config.yaml
n_experts: 48
d_shared_expert: 0
normalize_top_k: false
init_std_router: 0.0141
lr_router: 0.000286
optimizer: "adamw"
lr: 0.00106
beta1: 0.9
beta2: 0.99
grad_clip: 2.0
seq_len: 1024
train_tokens: 597600000
dataset: "wikipedia_en"
Below are experts of layer 4 (counted from 0) of a mixture-of-experts language model. Rows are named router (the router's row for the expert), gate (a neuron's input weights, with its number), up (a neuron's input weights, with its number) and show model dimensions 192-239. Each number is 128 + 24 x the weight over its row's rms, rounded and kept within 0 to 255. Numbers have three digits each.
After each expert's rows: a language model's description of what the expert responds to. This comes from a sample of Wikipedia text that the model never trained on.

# expert 35
router:134134141122112142089121090135153170102120118121124115100131153134108117150121178152112108118120120144122098121090113108093119149157174119115108
gate0:124125148139088118130143110154119151131122075119109115074135142184144098116165108149164140130112100087163156143141162150131118126154109110131154
up0:120117127109128126122148097127170095094176115132136133140120165138151133094191073099136140171122141126072133130110133119079130090175144137145113
gate1:167171111106155149116143092145125149141187110135148126099122138155133131135122111106211145166154130094151140138135139127170097133138136089105111
up1:106140168104090129182069138153195163141111160106135114123144092126150115113113114152177104080111088158158101146105105086177152114161137122103132
gate2:118148121184174117123101127150108127093128129142132156134174166165120125126140109086155118124142101118160119121156159065114108109142137159097145
up2:117192140109123124162120131122087152092132165104142162103113127165113113131134138140128101096116136144154127107135146092138147111117115136115131
What it handles: Letter pieces inside Spanish, Portuguese and other foreign names, often accented, such as Br-ag-ança, Garc-í-a, Portug, Argent.

# expert 40
router:130143160121112129169160129110096154156166153181136149142104137105129142120112082114162142085144122123110135130140159148108125157115102166096086
gate0:139113141117123108101122104141100136083129174180100146127114128138138153128119169107120097120131118125109080160151130147105104119166104095079095
up0:145132097121147130124184127141094129146132107116124153118086124143149075098152127089113192169103141147130125139116119137124070125138120117139102
gate1:118145134104158137153138133114111097101140152121149131105109110143135096143156115121118151158135137097169175104099153130121110091137120121121178
up1:166117121106113176142099100117133173134136100167092114161110136137145125094091126108139124121141135107074118144132095114121138154128133158129128
gate2:142131097091152123165164120167127123143115105114120114146121125150117128140111100104123139146144108095148147125123108137146083148119151089150114
up2:201172149137112112102112105116121123141140124149146146144121135116177134120125133132115130116152156158113120186140104140103180099126133138035121
What it handles: Numbers, mostly one- or two-digit, inside sports standings, results tables and dates, like 12, 19, 22.

# expert 10
router:120120124123106142094146144111133091148167141085149157167130151137136165140123116115137113149147101126144097123129123102162132159116143160151122
gate0:150164159124158171142090116118107120107151118118141138144145129124137139203107100131148091081109142107092131171135145139124126108112158087106118
up0:152108117144114117107106157134165161138135130125130139166149149105128090128123149139164130135116126118137126106140099160122156157137158119151144
gate1:155114129161153136135105139106103113162113156107150155143084110130114128114128168148095131102081104134143152141098151086087151155107091154124185
up1:087111100137111163142123119147133106127173118141148091092127117140157135118122119172156124115126137105125155131136087117152096136122147145146129
gate2:132112130126143090157115106152113120155181139118143143155102139121124114101100139106138125162102097079111136157092104135164172128159118087134147
up2:117117107133172123125072103184141142180127104117093113146126127107083172111113159137111152158119128136126108129113118164130128158105159151113126
What it handles: Middle word pieces right after an initial capital letter or short prefix, as in H-ut-ton, H-in-di, Plat-in-um, plus Church, Brit.

# expert 0
router:103155098126147137125120106102146155111121087150145166138124127092124120149133152174073141139115166131139144122113154133115087131131158108136105
gate0:078152132087154163119155099116118099152179143145105100151133144156177143139092130114116114085137117129148119172160157109093115174122167161117142
up0:096128173118120131127122111128148144126116153114093153096165132124088109123108112139146117120142123136113116136119088119103107132139158147165144
gate1:146205104149164140119093117128160105157101102131123153112118093141121155160179142123129090124177159128131116120110121106141155178084103140153090
up1:112121134097134122099102110180139136112181142142128090107166127153116098123122143108166129106129117147129124165110126143171100133107140093144167
gate2:119130172098147163152158113121120064098147112124147112149125160135148130141123125114200143091117137071131133094115115112188144142111126089101133
up2:091147158106115095147119156132125132169176120159128126143165126116101116130158114104169057129120098137100099160083131110119105111143153094134148
What it handles: Mid-word pieces of German, Slavic and other non-English names and words, such as Ges-ell-schaft, Chertovit-sk-oye, Minist-è-re.

# expert 3
router:146161103122131110142119137124103087113113092134149124091156151140138115145159104118137113158118123067140121096123123118192152094146149104097119
gate0:103135102130105132141126113128123136147129149148130090146103152162117101094200112107116087151124148156134113166155149117115141131113125127134157
up0:082133110132078172157130141155152122144135144142184110157062151098134096132139084142114132131098147138088112095113097124156139110140159136105125
gate1:144133074119108102153112128110141157105127135150125145141165113115147129111125130103098108116124111107128155183124128138120143116129156190137132
up1:121145152135145173123175109106116106159123100084085154122141123171087160179129139161123128140126125091100143075131131146139099152109112094137113
gate2:154149110118100126098123156131115073148134113143102106138132115142152103144160151135125120113106200134141143119205090163086138131133148182166120
up2:121131108125080107091147134113164102123177108193143144086086110160117089124156146117102140080138147096087183077134154111144155146128114146144148
What it handles: Final pieces ending Italian, Spanish or Latin-looking names and words, like Ferr-ari, Mazzonc-ini, Par-is, Gonz-ales; also common "and", "is".

# expert 41
router:107101156123140116172153140145085167145150154135136126145116125136140138109097110137170122108138157159113150138115150127135127152129087155106110
gate0:160134107056104112100134086106123119127147125127090148121112139141128145141127114102114111189125108096132150134140121158108131105112138142148135
up0:150132147169131166119100100158108151127133147157121126128131114155134127070145167139137143121114165138119155083109156134150138167157103123102163
gate1:140142123129123152107072140129150106116129129140103139120129141128179097162127155123123125078094132145131123127158074147099144130085104120140150
up1:130108139112151116123137120125152195104132115154127106106182069145126148115113107151141102147176098096121179137100184111151132126127102128124094
gate2:161098157125094113140045119087142151124163158104141122111157100107154099138124138152144100120142155094130106125138125111124170110088159115133130
up2:141088142117079115126075118099151143144133183119134128125157115168097049097125146181143127124111195110129132137105119119182148131093173094125123
What it handles: Digits and numbers in tables and statistics, such as vote totals, postal codes, years like 2003, and table cell separators.

# expert 27
router:145118146110104123178138122143086162155147158152118118126120104112121153130120099143164136079150145158148154132138125129171112164143089146168133
gate0:088144148109086098117066177122109130137121106140106127135131124097099138104074096095114143133116105138107104188078162133093153163112161176117083
up0:108111127162148138144139056127164128126153149131122109160109162141152077114176133135141108137153142102127117111107114118125140112137107115133158
gate1:119105136105128141138136172156146090129162149117103121122143118156108144112117144125130100186110100071121116164082140156078155146152158182118137
up1:147106130109119148120165167148153110135067113105153114099097123132108128141153118154117156115147109114160140122145121104157117114104082119110132
gate2:111121154101119151081077131167121106119127110106116105111206142099157138099081122104118112113139116132065119105151099095146139094096136106128083
up2:167133080138155152132090130156150106124176116141129133115086144100170157118130095143131116088080154155124125153145149103115124113096165123103094
What it handles: Commas, including "), " and "., ", separating places, dates and scores, as in Almaty, Kazakhstan and August 24, 1955.

# expert 17
router:178123105127101111161125147140159124164140120099131131123135109173136101114133126095172110096133076144128126139092134150160091096122128100114119
gate0:157120152122143128125121128184133096144133145104129132137145146124125115117111119152149096140168112130170139125143171121096146125162139151141105
up0:140128123137119127143156142131125100146148107123143123117134147136134117119106105151110093184150146135159139151147185128124144139127133172123085
gate1:117099165141132130111200143112123094103165110087160112148074116140183176097115102114124144187159093130094133152116115128119166138124128110131159
up1:135106155165144142115142059080137154125081128158067122096121138127121101124155156093118091143125088149113114130106147108105140129184116119124093
gate2:107128110117154134091110170108162118147101118104158123107137107128147131144140139124123137117108066091151137114113109161139119119138138118157137
up2:115090155160128146112174141135071149120137139127168127121124120127127152162112064121111088133179087133116134122124126117175106087146110126146162
What it handles: Table pipes, possessive s, and his/He in sports career prose and statistics tables, such as Cooper's, assists, coach, season.

# expert 45
router:103137165125142109104092153134119077158102107113120163119110120144101110118133112161067166166146156113112137127144124128088127141132112110146159
gate0:107137130069137178124175114119072089111159132114106095154108115130156172182142139128155156074120150099131102126132142143135107085122094105161145
up0:142143161094121140098133101108171086132114132145082109111140110128160140127146151087162141108159157137123118144106171165120115174127108095142153
gate1:140142143134133128138115152098103140112117151134120127144181129146140132168133136147133135095120096117113129135112138086123107104107157128145116
up1:099157139100160169089103092124131128108142111120185068086118153119146178113126157160088165142125146167150113066115129134101140106122148146153116
gate2:091131118106144150099137130160137127166131139152073138126107119097114144094148131094110102143101090118145135116148113159110120135160143142145152
up2:132137125100142117081134157133119145161185116119153084119125131160117142101127163090126112105132122130154158108116148153170123126143176140188118
What it handles: Short word pieces after a capital initial in names and foreign words, such as Njeru, Tobacco, By-election, Abbâs.

# expert 9
router:168137159110139147120110118109119135114158120149160148122143104134170112121106084113116084159149158138126166141110125130130125140114128140141090
gate0:148190147113142140118117105117112110102120121188142116074137088149153121128145138123132138098111123162133115141128106116138134113167124152159109
up0:088166175139152152134102153140143188109101118136113158131113083108130147128125120134109089146125086143145159147109106127139170149111113096151094
gate1:112132158112080126147079108146103113142120136130135144113157081132085128140129135103139127092119134111162103146117141118164133117127110162106125
up1:144099118147142147116121126133121172119121132126144123159124126142123148153122116107151165116150123138123127147117143089150106095114122059126143
gate2:113124102113118140111140128159145165113144142168101132142106106155128124139087145110139128128084120109196091178125132108141120128106172131174130
up2:163145110150131154100112130087200055107141117081136141113136155123095126094120159130160173110133123110117145139165142152065089140123132093092130
What it handles: Continuation pieces and apostrophes after a name or word start, often in place names and tables, such as King's, Thanda, Ashburner, candidate.

# expert 23
router:110099127137122134130087142148132143147103098143087132126157119144135113155118154161062114130097104146130134126098121102101150097124085115158172
gate0:136136162149093128172111127158123108093117158120129129106142169152123115107135110115166154123085086115123147149154121114151114079126120118133095
up0:100115126153141115102086151151128093166138106122115156112160133115079133139120174151104113121163171120120148107142115122112080152144101101123123
gate1:132126118115098111126162087107170134133164097114143137127149101109142137110169197146106129120158142140100134154163111120154123124149071150100102
up1:147128112139127129122160108117135102144105128131128122113083135085138127145167148128141107109122127123128144116157140129139099132159086160143119
gate2:132136094147136133154150099128133100130172161108172142115141112103152134111121121139121140116117114153132114083098101103139127121098128113102082
up2:133116140121110162104127167156140109129148108155145107119162126129136104096128154128125157132146111151154150131137116153092148107119160112166100
What it handles: Tokens in stub entries on villages in Iran, Pakistan, Russia: Village headings, Arabic-script bytes, UTC time zones, coordinate digits.

# expert 7
router:139121095135124112112114161131119146127135128079159117132108121161136140129132076150153119146124114087116079125134142113148135083113162113095174
gate0:116123115103115136151123130115150116118124102180113137131160106121112182060120139138139125105128136065147131088118157100099101138143116143118122
up0:192147122130112137131115126128190132094129109146140124150135142098118133122141147100172115167145146165167101110106072138156142125102094152111114
gate1:122126142112119146134134117133175115134123092082118154139153128129116103115147148159114138106068161097150139152117127124094138097127150127138141
up1:168139138147089142083142176110049114152092140123137110153128118103129146083147100148096115164124052138115113092089130137116115108143115120124128
gate2:140125147126144099110091100146112145140144096088144115154109147102141117137125139090105119116143124142142137179107139138109124136166171139134124
up2:135106162186119108126119109135131152127107099098114095102074164105156132121145136106116142113130104133112142155118127149116148126174168132140142
What it handles: Word-final pieces of English personal names, places and institution words, such as George, Middles-ex County, Court, Street, Republican.

# expert 13
router:133099157123146124132124131104112184143103123154160154114141131053117114111110147106137121124132161151109162150088139151152107172132106131128168
gate0:138105158139118141093109120139143158109112137112178153161087147147128158155129163119115110116140132145145129124158066084148104160129118097124109
up0:172119101125110126173140134130130127146145122140111084119128123132134132121129105122120154137127132120155144118139166147112125126148174182137176
gate1:135143116121127102142105142144114122100082123138161141136114086142128124162125064153128120143105120132179113132111073095116130135101108124118118
up1:092066134136135123119137145168067135119100101141112143133154143136086169107125113157146187116147152144121117090137127085134109104130086129131147
gate2:138163117123157101168123121116135095143129136113105157131121142144077161119178140128106149158166139101102090138135124107171145161130152117132085
up2:107157140099124139138160126140162110107120121119129152143106143115085112107159145142081142150136150146131142099159116159174090139133121080119116
What it handles: Word pieces following a capital letter, especially V, in acronyms and names, such as VMI, VHF, VIC, Vordingborg, plus mid-word pieces like improvements.

# expert 28
router:119126144133173064156143146119109141119118110149119125129112057140134133136132170174125140123139129131111127074174141125145103142118093097109132
gate0:129123064088109150141112135116137114200127142092103173158161141109115121111141126090129137167096145124133145111113145114115092125161135161132138
up0:130168175066084107180100136125134088152119142138121154145155143107130112140152139116152131105054140154117112118099112139121111145119154140151090
gate1:079152143144118149122075166198141097113116095140158121087153128121094118113170103124125152091109118117153143155099121145102144129124095163119160
up1:132115209069145110128108114112120120148129157173137138118130148133118159105128136158107126144147108140125106103115119137140143136125107092148079
gate2:141092124119123133145123143134109147146079115144153109159154145132155134121133112134114135133144099101118125199084128109125126121105144113139141
up2:097145179116103146117145107125155173145154136079136072093133122097095128161160134117136112126115103119125137121083111123095124125117113141159110
What it handles: Sentence-ending periods, line breaks and opening table pipes before a new sentence, row or heading; also periods after initials, as in R.

# expert 44
router:121149164122143132171125117146097173136131119174171093162119121145109135103119084146184125093115132130115155111088128133145145089107121122098125
gate0:129154074120116167087143138146141135146130148106087126130085136115147107084121106150132109101193127133196131133118123148156131131139134108112130
up0:125129107134140185130107142137155161141122133068127132165111130142153097123092057141135100112155111095158143145126092154163106130159127100112165
gate1:131153165147100143098103145113152095107112100140131131102140170118129150153157162136125121109099110162138119118117106145101120134147126148177079
up1:146098150135157141118150132161153071107117116106127112156159120157129107095162105055114163143145160114118107120119161133126145149094139061129124
gate2:086158113118144106136116149114152180151114126110133150137117144119121144143128148145116130139106110056165138147129129109084115162112142115161103
up2:138121108100128125116117117094119146160096117161152122158119113131070091146133150138128129136102152146122120103152125138091144126106123124136126
What it handles: Articles, fragments and names in Middle Eastern and South Asian politics and conflict text, such as Jab-al, killed, attack, Ramad-an.

# expert 42
router:112121113105111139047138133103140133100138153189118128120176113147155138102133110099102126122085134125115145082138147168167134124094139178168102
gate0:161133120181140159147124093144108099088108105083175144134113149122149151118107127143109117134156119125141116152095106119117133121126148131102146
up0:173102136112140141110122132130161134120134144107167103137107144140145163136110101127129100151116110136128166131141110108134138128139106160074129
gate1:126106164121123109127109129135091122083134200129158156059098144125107099175126157105129132108157142142135093155110145120119134145157141107158135
up1:144116141112122103152143132113139127135115076126131116159137159106130149111104114170111161132117117119110116088148122143085123139119120126122141
gate2:143139111126118095150109128105095140129066155120143092126100153129115085151149148123114122139131141114132110140137110126125137122140134081090140
up2:145123121110150180164139109131136084179173105118138158122132119091093176138118110148137135140125086122127153100112126151091112117129178132157140
What it handles: Digit pieces of years and dates, like 187 in 1873, 200 in 2000, month names before dates, table numbers.